Experts of a small language model: width 320, 128 experts in each of 6 layers.
Below are experts of layer 5 (counted from 0) of a mixture-of-experts language model. Rows are named router (the router's row for the expert), gate (a neuron's input weights, with its number), up (a neuron's input weights, with its number) and show model dimensions 160-239. Each number is 500 + 50 x the weight over its row's rms, rounded and kept within 0 to 999. Numbers have three digits each.
After each expert's rows: "mostly gets" lists some tokens that are sent to it at least half of the time. This comes from a sample of Wikipedia text that the model never trained on.

# expert 28
router:604491511489519556574490539550561479556485544496495501521430463472426452437564562497494530473515427577484612484546415614419487397614495515491527556455512471519435573510471496528507485468485453542501566647489543470404395521478435432452504571
gate0:505525533519427389622517504470563503525424496437524488515494486383530434593561454571502470522453570389493499492390526492523526502489481482540566472601557500545467576542561438635424502476558499442530489448533456421427490493431435503464554477
up0:596507456501468476556483445437542495463475515659643496491579440519506533489467533511452489552465476434490504484546498475505569364506510506459436442462536474582502505555465540541484537575545425469527549450552526574506458534485491474559458485
gate1:514484576517488445520573530459467485550522548522504452520558514443495505501554474439375539400597643462496539506512538481499515597509541511584549430396518525512539478393463486589491445524397568483521522483555448472473449542539481489476429535
up1:428507480489470480477526508500464484448513485558443468446514437476467484495454504489568471468503557468474468462586502473533489574429529491511560509516488572562497478515542378484505461528525525510520523495493563445467536506562399461477538571
mostly gets: " July", " April", " October", " September", " February", " March"

# expert 120
router:543535496536495550544487498490513442516490550466436488499367469462564439448508523437502542505432479597512544447603406589401513481535522448491488533487538409576450474477445515525541484507517490543440584552543507417385453545473480460473475522
gate0:598505531565527465542474520519550368480433458483584547456560540601489490490484459452544475547540511555464550516521555495503462501480582517486469484433542485562536473524529456452450420522484456506587436433474510473557502485525449528489436540
up0:537458503453365420495520540453572611528503484457463541580494479492510485608505460524463429451439472482515460379412464526512508480493502460476642514575473461469544543537464488460559555472440439447463481479589470527505505537430443617531597567
gate1:444478462615552484497466561458482465544460500454386621505410494480681592523482536433552484500543556574491484505394510487518532518482495525519389507451617553499572447566517579487512481564509457456546492572505503534550404526531510407555473490
up1:409574431436521504418551512552586473547442511550535445465527503464463454491529560621510376432457546470486543564447493550417484445490526535466559537598481454476495518425505504492538523482496547499416521609457474520446468498530450491498504480
mostly gets: " development", " research", " death", " success", " management", " construction"

# expert 27
router:501471538491562567608492552548521419486442564437466480468505418458497435452582575457530513462430494589481486469554489596453551417546462467465440549493566461525464539476408502549558526490545455512498543560519540497428459541491463470476508524
gate0:442422446581516539499494520530512575512453508530541460532509529557411433505483471442516402500470490429491518550404468519436483522534597524399444447534616470429511477431601547431509498498449526614529556494486523406465467533576523468484571487
up0:547515557471578446499559584475620542480572463516482496501508426459527524518496471552561528476528487452434602493629473440461498512498418455563498503566405478569433592468472562581457521516497624558537586478443507432498468514516536586526485499
gate1:547574509412524506409559461572478564503588483531449494447414571490462465469505565526508515598429479451469473500482506545586573586540480578514444480481491420455386486489545423527508484400523467535450460492509531565584528465421471527562514467
up1:508483492502394493570505435340526525503556512468516580498521452446498600606461417561478555340546498498579551499480461478511478530507470481573552467512577495545448652508557458420539541344536581519422575480537486548451448485562584578572482485
mostly gets: " re", " sp", " r", " dis", " cl", " l"

# expert 112
router:524487499551489606566442557531634471474423639419485508535507402494484459489565504521545471506479455500505612424536473583472550462533517522530536538499580501518456510512489429530473449519549448505476568557548519506425491527466406542444504508
gate0:432567469519376507506506460463505437484587605609503511576484456509490464520495458484552517536452468553525469458442516535462496509490521484586576529510567547548498497483462491414540535492502517512509546460495511493519510438495459525426487492
up0:455494560439501453518404594537503420559555516484494484431413542451495567530478508510381491609529489464498449497568523539621587501545486457510558521634525523527548602528473548493525519403423584537431483521504477540522550426517507416587452495
gate1:473546517511485437506380486484549391502466580596529459461572563490476527384459485550505475550439442486458451560454502513544516471456510623484643544522523513481507474531484447484629513448540454512496482517496469461509493585535407506447500462
up1:508478502501421578535494516537518532494471462536520453559524520392539581555518497482517504417409568513483448526504402496554541525570492499509443444409515462527557482478467512579430481485479521487524432516553489580536591444464583463496436526
mostly gets: " where", " until", " when", " because", " if", " what"

# expert 58
router:498560496462551563568472542483471508489524559446506474527514473459442445505561520480586524495434443476498499475637440608429521445553445512471463509482542473589445525436381502497537443456546494491507493549529539413438468542498462456440482580
gate0:509464491531443490429473565486533562441531561401434449516408509492463532475554422456493477616555494497576498470528482549540531454534536503500515511470547439540435491455470550497496416458523493500515511520515521474461491454516455510446556364
up0:538557514548577481441602507515421474663471487539472471462509539557604413481429491485571468393472503571453522496523566554470508539500474474526533546655525521465567392475493577500498570530430436549445470457448432527355422516504486454544460506
gate1:538516525623506464482499583462552522510474580586512514471510386375473473449534585502572569421501516606513471485492492575503555396525517560595461403516533527507493529463585505452527506635590437560533546509451484548419503540485541505523451437
up1:497553503449537495503485577542554458407470534442469574402500533424513500504505477421481467513510552561436585436438588511447611475450583413520524628478577514481489586534448504502491437413563426514441564456510566459512502480480431522480600535
mostly gets: " football", " Racing", " Arts", " Football", " Science", " Records"

# expert 105
router:514518525539525585554504550552581471505513487517429453499492510418455488507524543487540491489465424530565514496659455589497498439528511480561533503478547451598441484436412475491558438453475448496415522569539527489467445585559406510409456599
gate0:515586526472457643532541406538479438526437452514444522495550460494552508484502636555452493568446390447480506506574467565438525500474494496505525520487518523547566529486469419540538473540482499500495581549514470491507518506552405569524590542
up0:433427505571523467563444507462425522479571462504491553528544534511537603551537394526490468493457571475544503520534484474480527418554516451433485469480549559452623426515538467510481502503536453454421571526481512558504456478529460498629454457
gate1:519410552500495499436540515504410498533527395471480468486540508538450556526516502508495580554514403510531529476512468516546476497514441400447516534442501462478348593476539542438561519569415507533436498455492571436357470597519477552519454522
up1:523453528679565475501532454498451431536583516460466498458481520412542361512546542471564541516385568501517453583429504539592542537459444555521469550503509506529578460602534525513414584409483435380522396521534549529538502421403515465476446587
mostly gets: " Australia", " China", " Japan", " Italy", " France", " California"

# expert 10
router:486563552561563500584502554567614465487424549471380496503422488414514474455500561525556450466379480539483513472549511603489501486527547487506484542438588405477433549449467486597549444456572417511449592602518555437509419561456451468451507514
gate0:421528508525538500512451530534606495512441546487510468432494362442510563522455407487617442516452428447442510514566494557403570463538517541534510492480471513536495492495412486513500559455526424565500487495464496452563514537408491490464425470
up0:488562591564544502548555451529525516508498440531520577505555567478476513565512418490475384489412549478416539488442558445555620542432523522490480448446539567461558478476423550425500612543406518468554464504469489514548503468491440474430566531
gate1:506490531570526463585412580541526422479508458576481386429437588575437468515491453455597548480583495517464631415442432477521449450473483540433477485524649417566509433619497571518451488467558443506479555540489407433436497541531583562477592518
up1:565598563453507501518477562530506461476507482440580387514586527554433501458536463433490509553496586542505556562538494524583509464455466566429469589502463553404434514540451604439513540473406436551509488657502571543419491557502499528477521548
mostly gets: " Pts", " Pld", " Headquarters", " Votes", " Owner"

# expert 39
router:570518551464561512547497519563577480487445597507482502501451475448518405467566534443536494506480508509489557478543465575480505421580446491523405520482513457527491551483470495553515416432468427568439517573494567472438454487481473444435527531
gate0:462453438475466520446561504567504517490532562436446577476549498475493448574515527501512490477527557631425542458539474485494485481543609546500555547533525531552568560523490410471530545498437546507505517517547545529461503470479539461607424546
up0:508524504478451497554537541432476592552546479527462517554481588475509497531577471561392460541517444454585498437459503477510660564540494510444519417428514438435469590448502530453446460476564439605456494585514538443533449472527500437510532394
gate1:471435583526416619593426489472460471490510504557527481440565511548549537586437478567381518537549530523497491429440534463481593464479495543476505575455428453470498548514499539535444530592380458522477506361564487459463496546544460423467477451
up1:576511489439585487507545454589551501469407533458450424576436462440479478437513560434573499425464547545474509564495471527451339596498656495567529500563483458479408477511488495498531573525541540439450560563550488619490563544499544513484459618
mostly gets: ",", "\",", "$,", ",\"", " ,", ")},"

# expert 125
router:564537520468459570599461573518540447454425600421470478551408442402506493530584504479523527559417421588537456459494515590427509364539519521477480560470514455508466500465437517542531485510479435557455585483512580486459494518468450420436494606
gate0:571538459540567524490441538411510514432541512478443488549450537577496533478485410508471512546504512575579444523466470530473610645417471479463435545470453519535533518493445484436531535485515536577440524561577506542531442451522592490426511547
up0:507487463462514399536476586469569547544508479352539489426567534498429451478595527513519465544519564579445454448506466510432479458458527485468545486526468552435487477515532485557477531473507392413419624472540504455438413499515516493493495492
gate1:491487476453477458513509499543587413518524509393445505475491510398562538496588537509429491520490557566534437466468388438613514455431501595552557494380441502504636511488594453443566556496550462480558522480430516474513562464445563384483456587
up1:481486540486467351582527549508534470493528509551515504467489519523480567592549539461527439433332504477422491445489497480503519513403455471532476502562481582536552511476518504545561444472467519546450472392477473446546526501489517489510487655
mostly gets: " Award", " director", " Minister", " politician", " President", " president"

# expert 16
router:571537518494550591544513523512592422516461617504436489519437430531467391472508537455519456422532503557494526471536454588433487467531515498482510568485527407535467481478472528520507478499546516528494530556521517481495468547403428505460453503
gate0:456538491587558497463447512536449456567499508496443432529463482387461519494457506590406473508445513531427459533541531496439550437564472528416564497485542414539496459396458477461591502580603501455469467559397493443539420533535468515507426528
up0:521493490457424558432458521550488508473521472550408493461466478529502585382496554447512406600447436460560519477495464468469574534499486539500499521463573452540592475536482560546537506448518480478464488616520492534524511469525500494519483504
gate1:459530532524535561632581415507496455447472536485532444411469495458495406540539554547487440532435515475466506592528441448421469459490504511506500527584482530518528549464495529535599491485443478492521509529455498484425487512447536474468477541
up1:509512502522454404465505447434483548491494545448463519598511510516570534530499444440525558570501545407497506419560548485563498480492413562476460457500542431612474394582431453456442485467564546494553529549508440468428575475447485426404456419
mostly gets: " moved", " named", " appointed", " joined", " made", " make"

# expert 35
router:532538557507552544609452569530525444500465583483439509518437456453517492474500582464524490535441503572534535468565443560490498437512519469505485585462485449532481493532468479532565459453538512470435594534540498477457500506470477467392537522
gate0:481465613515415473566533511518402571439506500429484581525572411446522436585506505583582469535480443470541471474499504525486519434485500532595513517447500555494486502545453547526555416399459442471496481581474526547496518526512507525417517531
up0:522444433505529393461470491547545452539468528439410447530484426521503540515424414432487439498448503631471550491444495469491430515502496513491630557526429560450514498512578471496435586582496448486513553505449495486527448525544592453622420492
gate1:514517521461606570490441482484436595511500505531462540531437458508532451437552497443431481621413385475484533542544443438446601522591502538558450522458508472485484505466418431505509464484478490473508564534535518481526492513499556498437477498
up1:453419524511478653465490548418435502441486564473520551524447459425478573551515460462456481454471529535498514471495425510529566541438428541475553470526486494580561484458407398563567507557496442439545518490517461553550466460462462497520429504
mostly gets: " version", " area", " group", " Council", " Association", " Society"

# expert 26
router:584570583562502508539547548495586453489456584432445463573429487435505371483580545449569473499428473551469527479600484601438545359571558502553501552486578503520461527438442579550535432485480439460452567549497504488431500546473406481457511556
gate0:451427450435494529524499517454552471490469504571491511381527532487618522419527454541462470479509524536382514562495477461541571497522468418481527540536500470524488486473540479517458537516499492436372457530560565424585552644536525505560450440
up0:557396513536353475466539520472463603516553528552392531505499561503530441530511483571427393357465591509502509472472467456494521364585555534468582447464471573479518527520528562479450473577532495497572464478546476479467512558518586532665490478
gate1:608518497538576615479434491523481569556556544422484526531577487552516447485499504476384513439503507518474550460515454501576366477369486483587531542548521527481517465516564407502463517538443558478606447496513464499540557485466425522485346553
up1:516521469526553546496463549482499474512501555393498598508546440504451406510472536418482483518458453468412456582500538474609499468504520571483556552563540525451460431420572486562523510505438509445536434476488478471618543599463542470489431508
mostly gets: " G", " C", " D", " M", " N", " K"

# expert 42
router:500550511481539594524505599520528451443390561495422510442443467439527464434582521520550509561432400527517526448569431599466545357516465461495485569505484405576433504477450516524527470450449486530455482517575547464432446511506472427497473571
gate0:475463482476505541469540601403543577546530542531506555504522520585470497519528568485544518460463469484572517471517386543496494491397447563570601528399510489506423426555433549442487537597492508538498493543538473438434443519549494481521564531
up0:551447494613539502534490484416534458432550482530523575522503389585475448424456582513542508456478588600448569559488521427606495511494483527510452487565422542409495495540493516468420555483531527470481489519555531532446526497447452442550501450
gate1:471500593485415541492478574531488467502496453421554488528561545547459506524476479537582429573463457434574347551529507543576531512484540410486543479477531529480505434533526460377570521425505492530527491471440516531471510481434506490470580505
up1:530508457511503493468563493515448492509637519609489617562498511543458458532491514575518423610485447370456593600569458503467539577469475549561449557466509566517529528503494440466599462605571626430580471428520495604522569551528433512545470511
mostly gets: "See", " ±%", " Animalia", " Notes", " construction", " Votes"

# expert 127
router:526554589550529522527519545603563467498453574436419481531414447445509475499500539464542457526452422479491477475526471635481579429542508423522464531426615417507420573424452481531561471479600458499426578576490566446464429508504396522436460551
gate0:492466459527509465576493546502440566591441504474412559473479544401493505505473500483483441556534441506557553557526435485493424531549549434521513502593395503439476559459493408575479512496544520509441573475474387534525440472441338462445514492
up0:453567451549391455508504517535480559620508456522480553515521508549578562573465556444535426490445526494474535487493507468529518583532534412540566558492445533493471599475491406414494534478488588542453538372537544472527471439476405655484586497
gate1:500524454475521513458540347523537474437537609517511615480513567491505469468474546493520575424565479615531483571420515505583496462479494484539515479532522495530566459477477524520472449522484428581502479448540420446563455532567430503496448580
up1:523401496542420551509418479533411506446464530491536417511587486474505508491560528447526528458544499512511596483520432558533493491477505514522427624550530584407473438534511453579533559489520533572510443576458407443551547408561474594438468529
mostly gets: " ·", " Candidate", " Lemmon", " Workers"

# expert 108
router:533537545541528502534495524468596508487459642452408442505470408506491425435516563466575423513433493589435494457594506574461493446519443418462525552461547475519420569489432511487552452516475452488497568551517525540511449496506467500397515548
gate0:543529521582550510524562474455472513450521642524560486502545459572514450455566448500521472500508395504542498511506503471537535432548430519523569614378439558570488497533503515482567518432493502515536583506493449574521522487505495532428454385
up0:565539540573401507506486497489513476419506512524591528471516567455503471413560453528588522507491456626606559469445555500500576539383469515560527500420475573556584529564560472511484546404532609527550531513548468489450537544531515420365578465
gate1:526504533506534487516510474458534455506450529537564515614522547466487532427533533505527454474458554549559435514444462449557563522449470455527410433542601542459467464457564528540535501456475591395473553513488505480488416479456475479492462520
up1:519591508599545485464478463420583524458512525435512479534513531523532464553459485451526416501462527507362463521532447459503559523536505474505473428474524470542494523484456504483562527488455489420448504499566483477489530524497526490441576519
mostly gets: " worked", " wrote", " started", " playing", " graduated", " participated"

# expert 85
router:565569547529473564589565576503551511493442589457486463516510416411488488474503502482556467436469465534470502429585409589422547448514545457612463553467563485515500482433414494506506451482562492526495536511561580480444513544532418523446473571
gate0:481602457575372486494511503446561542512444580471516455486510479513454498478540478473461566447436504535513492492454415483535558498574602405649483558485532528476471503561565512510519510447518467526523491447511494484442537483474566420544514540
up0:395575552492476459512364508548341527486418460496546574522545591588488490479528542439542411519527544563517540547486575540561493504402451614489510576520458478515515503507557528528451371494524377455512496485397501595537429526486569456452537552
gate1:530521481471501524554476439421462482602547514521495588539490564488418528451423513515548605549551512436407461495586522532401476577478485447567518533519481437505531467488483518501520566417521590536508564563583628356530535574558502516489517507
up1:478561517532471489464512576490486500509446454546488471518445555480424472512494505432485481583513491528548459531437572481458494528481485574417541517439546497486537575474400496537534518544532473448469578500500338538498542505519539543460587557
mostly gets: "ović", " Jones", " Smith", " Singh", " Wilson", "sson"

# expert 122
router:511594546508542538598496549495524432497447560461469434469471485450523491465535469498549538486513433540530560490538490599442494464558526474474502550513512502561476494467469513491522469498530482510506516527508527435406455497499494500458544557
gate0:527517487462486486499523538467472498492430523487415554559516465558593468418486515401541494475595514552528487486458468421538573513483503465481507494536543497607538487538463547538379552505563471571601454409577519461538467543356494427448490478
up0:512621414508498525427478524549518313463536515521509533468517523504638513449479512485468523479555453466481493488495476479520496526442503466494498508442566491611583511418495455499556507420552456525626492507442467483438480470485610512432427422
gate1:501671552537446520429424459505578507574521506574478346480427453513541525579598441508424548501440516435521509551567484520567513547484537500507620525482496478566481513513543455533495462517509468417498490554462422504542574495531624403485436511
up1:572449555514557482495485523377458515532447481484485577482389555488496399421466536500589467516475470471501596516466485504449584580531500364532473489387545521554594453422426505556484479399578477460452398583347529461550408507461449512484541523
mostly gets: " player", " law", " footballer", " systems", " technology", " areas"

# expert 29
router:569525577561556505513541571554642446534485590521382485533379459403505404498565511529583432456480421554496504431570492644502529390578472519468540514457576437489372537445467445568533447456517460474460512544546510426474500496486454434437472512
gate0:420443490494561404531458570518541466512401535506415531595413535489516470495486548514507510493548506548594507551540573567424446494583469498465499531535627495492478553513488471523394476527558433541425496481447469447521555509553492593493520475
up0:508365469486529506446469592502593414525464611428567406465465478537505471578425528608430506475515504515482425551477590520420379423504463445476545503609578575481466511518512537502491518517586441539570520485442462445435482517555536465512492509
gate1:472504396472526461488515508485447482563482540544564471457502480504374441569402516465480487556626475465528397409477551534436467491607465560473478461410569479567524510509520495541452457490528417517437482555493442403483585504482430560558560425
up1:529556484477498391539465434504479516561566461536526495447539544515513521399482476486517477363486460469589437452453495507500526586530494586554497498497483508471516448472529476476507457510483584503448415424448441597488600494550452439482481419
mostly gets: "Th", "Ch", "St", " N", "Ph", " L"

# expert 95
router:493491519532564503513509501535583507529470612483440472515503442455460438546501515494528477444501440562430517441541407548513516482552480481481550533459613459490510501509454446544537489435513520469472494573550506473533477554486452516413511573
gate13:481482453513486455494609533547502439446526514436436557537479600480462519517553516455578481535487525537663407518519426475468502475527435513393521546466398465489486527414458540505545562537535495546546557478514606470464577487482388508474477458
up13:492405461558411545446573474533409434472443548490502445525411446538468525491491558562462578517545423456504395506601541470452444507572470603446486537484472478523503494472421557495515522512491567499531407595553433493585473519513503554484432518
gate14:534559480551470447493585460447509507608547502473483453402538559527391476558456465537490459512562541403514447511490602648521465552515498464448565403483450557460474442480566512529560492472525462514500487512477459545478601467543401505453518463
up14:525483487512539514440449512469319506507471501473513373470494485576507495491583541496529494558553618461446486528514521569526476520584487523505508579391472506554418520597534490515513499492628484479524443499530492447600370489473549540511463524
mostly gets: " has", " have", " including", " with", " include", " had"

# expert 13
router:594574555569482525521531582577562422480478560489422479539388496449477347450575546507575480458482483528480528453598486595499607390585500525476513502472575481545387494417448495504542455414483416500455541569501533444485441559446410481441519584
gate0:428547535509435454529496423508355480464513484537393481435438561540567511470515434465550512556450531459441496476371559533564438532517524617475425549436538574465443421470459543510437587492494375514520527490474540636512566491443518455472483486
up0:512442537563455553541475571435582442524505553569456500423603442505490560528485459550577528573475518500497498552453529464443443532525505393523441457540543542546498513515458474607475483495533543552466502545562472492526553513557494549486435473
gate1:459526501510524452459419524474488486487530482507491634485558526379462510585472540464547417520490470615585471588484433569529546566461476474595517487528531496548565535526460491541480550574488444529528455383448536463490537551434520599409500487
up1:452473511503560536572495500425571477498535499469462559586475487502524526396537560557504569511551504561492526411547408533466391581447593468500471554518520480496444527504578549508547488420508550443539523424529476517544482499550554536536477399
mostly gets: " A", " S", " T", " C", " U", " D"

# expert 68
router:597525573541562539550539531462505454504511566428474457573398462523535433417561539473501529485445475550499432447516477540493488408479432487490480516457553451568458559436426467556539441502498469478500590550567535483433512520497431482437509540
gate0:598480498486454536482493579429501565591500481518450476520467567510461474526507472394538533393461479436523466571483487507645461494535497505440481535483567484490473554559463651528390487477550454501512480483464419483572450572545497534532545527
up0:513443443493455523540479523488463549529480502479472525474486438477518461557540417582477433564453503507521516463492446514405529417515549500578525490550451478525465495516554471529433439571483539593537504496473530454480518422408597452461472444
gate1:551507466347552484564451483434484488567542508487415438531522436492488492521430460489525538461602413491478511542574574599535562532512511522534431580471451449487487571472529524470450593534485402425524512526514503509464501519491467518518448438
up1:444557626509522487471619550490480532462477578517566582488502486552516432528514559614455468457546522500448490472520458494586506433485485573506449531509430605513420485543522523482440554410461449567542556529550491456593458525507427499583498479
mostly gets: " during", "On", " at", " in", " In", "In"

# expert 46
router:553488496511542499579458585453531438475416542435489457453419433474471474488543525478582462450482441573534569424579491618431570433545432513508514533474560502535440540463365487621551423512545415487536561528540516511375496499505438512475556492
gate0:492504462459472489495438489420481430521491437517569488508500458432496483499545488461463486570455520449484587463462465553486484478485534459541485428528486468537481481445505457479493494507467524408510477510452519413535565498404547493523511459
up0:600518483470604506491541462525505438443598517514473560559474632458514475526469537591640538423506422560545398600579563495488468514599536486491342556458456488583498499367423564503550430507497527502485461512531520496472538455518477474488586468
gate1:436498502464530524460472418507487515499482497591474525440429510493442422555572492454466494457527543410533456538469524544565451500614477512579471499419468471507508538516473518527504580447505457573502511540544519536443444530583475463396417493
up1:546511509563518462530533537500522534492507513558515498514458478462575559473458568447445577487538480503561493491550488518549455436533481441555492477408462520526445567570416495535403433519543514471508491577439466487333583515505490531486583555
mostly gets: " c", " cl", " sl", " tra", " res", "-c"

# expert 123
router:564499465532517479503571575501536444431470618415421438564441479481480465478584551471565521495457449487511498477543481561548526480498523460526496480429574470493456553468409436585516456471515468526528541601503587541515512536479392484418501614
gate0:502454443454507540600485417407471530504575530482464501473360566483522446496449521500507480540524517544540377452545462519491524522470465487492472587431479471471507574559465521502510407521456475503479512569441445514520452539570580421463495525
up0:518488571472522533538522459474538518606537505489468416522535478551531504507506557480366523512460563553428498533459337527671560537531489493572440461482506452517507527467467502560494405631481533537550571409398462473544495519513579439495466469
gate1:376551507577540418569492579468463444527493504541375425476436418485412482565537446588552452514531454500499516532470645538473509491503598443481566500494525471430587414451529472465537456531510540531427598536566435451641487553437492454586504651
up1:474468491571489459515533559564536415426524521468442527439468531452429427458548469509509433405510515577461454508544515453380505483518531420567478511428558511537517464422415504471489490489528488538504476521502502558583587597543422552528492525
mostly gets: " After", "After", " per", " —", " During", "/a"

# expert 22
router:533560503529555547567487513516536415518493632517447416449460478519462391505504524495558468455434495559436493460550454584497502471526528475444541547473576405501439532473447536491582500509508440533476580514531528500495483492508378458427510525
gate0:508517555575640489472467468483525368465462565491472447507488545547591518409446510448557494529490457514546486487592527506564496524504593530532439532535428392494491500533436502499461417450452476478540457498537461525486521432392495460516602471
up0:478517521503539464503458459465471557399558569490469366471509515522513524504554498403495468550522488515457458454546472574637479497610547481538472458568480506495424520494477487511500453510438513521510437438521426568536486535488566521440536411
gate1:508649495503547502476457486491417511558460528554495516551540452568464479535519454459451487575563472473478472495492525422628467511465488521396578566443469490519498455528504498507532498580406350528435590507571522534545483486468459536453513476
up1:512438438609631544501534471455479514508537496497478536525515466519514415413564504478497531503475502471449519468600475556538539533529462488472522555423481394537477511540467562571505574437494601541452414548504470481508471418521476514552373495
mostly gets: " took", " played", " held", " worked", " began", " moved"

# expert 33
router:508517615510494524530497572502529441529439539423450545584491468428558432546510528551513474489462459515487522472585444602468556425541480479512506547454541453545507547449410522525508429465504497500507485509549612471464453593505467457451429565
gate0:598535566590404474471515538466565462458509511479575432493511494564589528475564598451473488478467524478503550537542547599458514511528514437465529410461447580500427540427523451516470602500415459457462536536506535536473452459493408558564542557
up0:508558474384479529415462521508501489457406475555523462496641563451519528532542533584539620504542498450499577548495543520488535548471556399550477421476541495530497497622490430444377454529417514528529498487521580433503441473508463507605522591
gate1:457529521516403485567443517543453496474507539530415469446411522482570428480523539481500509542518486499524522492427401509474549498441457511421469581489529589473447530422440490559520482552468576515476517540520539504550505567499444483422466468
up1:498510443447528529518389516424566494516481539449497518513437525419434530569452483508530541538493580516485593511504463479465434568495571502467509534509580480476532482615512446488526431406483416466517513490516552480434464571430533527506588535
mostly gets: "burg", " Lemmon", "dale", "ville", "bury", "borough"

# expert 2
router:560566607575531595575469560481597507524470532529480469463477463432422449460561553495577447518406471496525600432577406576504526451514452498467542523444628448566461543500409463541494483493510488445465484569556597510468387527484430423422456586
gate0:557441423425443484426370445439504574549501525484539436550530363505538473489558487500605393330488459505468435497436562441497429542456477385567547476436461473439431432449479496463484533440543463474590519515496517449487475439429482505496412576
up0:529470459402537543462458398479576491538446478526530503545526432544582406486587507547423395482530406448470533503548430479604483540524468482558627580488482524538481536487545532514467522582493476485486466505468562553483466472506536619476540480
gate1:521435538523561414483484491449459515413550471497536497608488553433433572518424518439528467496490449509435543451526558603544540512579423450536458542534416462478422482588549528455527385452509531475448495482412470358508485438420520409512558521
up1:509541557487478423562490478422518464500456555507503533571465514370458507483484501487554612526402468548465533472426459498526481536561520454413458484468524518484589506483464515464437508490468594470525512400463515423575477442478457525459444457
mostly gets: " Australia", " China", " France", " Japan", " Germany", " India"

# expert 31
router:497537484475524551494532539533543459520458629490481489488488405382542484488599539471532534567493472534454550448546486587504529431598458536524510606446574447620460538400461521602560455473494428517476550535536601432471443514415474540469500591
gate0:569550583554648527484451520511401569480455443504585582488520544392561480463563489409506483507558521493455535517515473482506583442542491358571414487530445466422473505525578530509474456455485421526596455567572472459421471506551488438514444473
up0:473423517576403545491546506457505544545474592523454427595427467633498561539484531526519535574473546588487480422526513434515446540562511498560628476538514471460506458553553493451457490522573511468445573515521489583498496574587460493538439494
gate1:518440500476493533499543478510502474458538588531620543519453531423419464630492546522452475408505498494446578458512438545549520530467478450484491554487541384456566528492467548434437510495497488524572489493554494498485409576528441480478413430
up1:526404540487479553515537533546521477444384478405444434446465473505566500553459412537569456574449486522492504517530450444406410555483522490538503413532496578434470520461502503458489553497534407361480554405569366518407566412500560525552514522
mostly gets: "″N", "″E", ")},", "Scientific", "first", " ,"

# expert 20
router:564567531518495576446504534518561469484439623410445499484444436428520427500547548524520494431474439559504546432604360594533550426485549489563523531460585479544514563499405464487507403506491473542476508511536550456443469533498466458420489525
gate0:459476455537550562478511433581475614579400588508517427558568472448565452553443509439502473532496518442527427542467428519465554492508573603569478440468504460542491471544557472542506470591540511451455499476579561501492534515381513574440456478
up0:538553523472570425527517576583527453473531501556543556483414508523478534444422562493503505557580436492465367535545568565625463530492389576449509499476545509524506542538470455582570556536493475453438456503602495513462433560517548392557524592
gate1:481487560513484404510588524526478577501424514474512476414521464466444501570433486480574450440479455479405459481434462511473517398467599488474623486426438493452556529462533555508535547481488474454546504457501512552494523557433502507559538459
up1:439538529439488548413549497558474445507442475503462550464471533575533452510549527464631399495473494526528486579516508511512531444532420515405592531522537488504562599477562404486416453542501450492396458504426494489430462571530507436568484526
mostly gets: "ski", "iy", "rt", "č", "ek", "ober"

# expert 47
router:557503540553569567575504544502550477544466552491447505534400463506467393495515547480501472427434459510468532470503441537499494484503476508487493549501588425565500471513392436503547439467564496509484552612571521481477502591475435475452526477
gate0:459580478473503458449566511441543527480503473518445492574422491556507498459537437428546438507409621435451442441517460496540495538429421557474497427493499583484541417434529506534485586440490500449501477452586519488473527366526525493559496578
up0:455408542478440529531496470538459486497492476383497443518507538450505534492484549502619518480532454450519426567456555490530474438437502497527503435444531589486456549437434530543460534453465558526542436448439486528456512474590548525453446540
gate1:443525456544524469488474386488529552559538529483403532540571454507526481525497502438517469525376520544499594501436583427465492448555501482487477478466554467490514434544541551415552515515496491485500492448482560475492650480518466432421468482
up1:546516490477551471518499572527526449367513564471500466492473493456446528446479486555484592549597403521559465430411469621471537531451549447535476415433431534508540494490453530608537506410517464520472459427480485480477516555421522503504509457
mostly gets: " about", " using", " around", " between", " through", " over"

# expert 110
router:525516561541491476556509556476564493499434559500433425478465475405538438448571508497565499457484508541447521393542496578513546411590499546509457527473609459545474559411510475542454498472513494450462554515533487445466492589513451476460521512
gate0:492613556600467520622574548468472509556573513524508521430454437475429499510461487440530641554495454502544480541488526505518390519458478490399487505420476442461448494459502406445564555512486514518536390401509504474479495438544579464547561532
up0:525521514483453475575338468557564497436492537458503534479529469479479547556536561527541415441581582526571563467496426558494446533575539531520494579515520498455553520447443529510441491519471593494482468491547498549577394537391441450566485516
gate1:570467461459617419448493498589482526613545530535484595493523435459453414529519456581519556535457516547444443515505482538443591517429539545402537421517449487562539385528419579556487506563454471549424463513526529513437419372568512422470428413
up1:463553556551511550513510466484472566393519475423563587479470518500533525464434444439505455436471491505500461513464453535451514517453486451527448525554588590502585368557526432461461443508474484466574487507468581483598494538471381497459539545
mostly gets: " some", " several", " many", " various", " most", " numerous"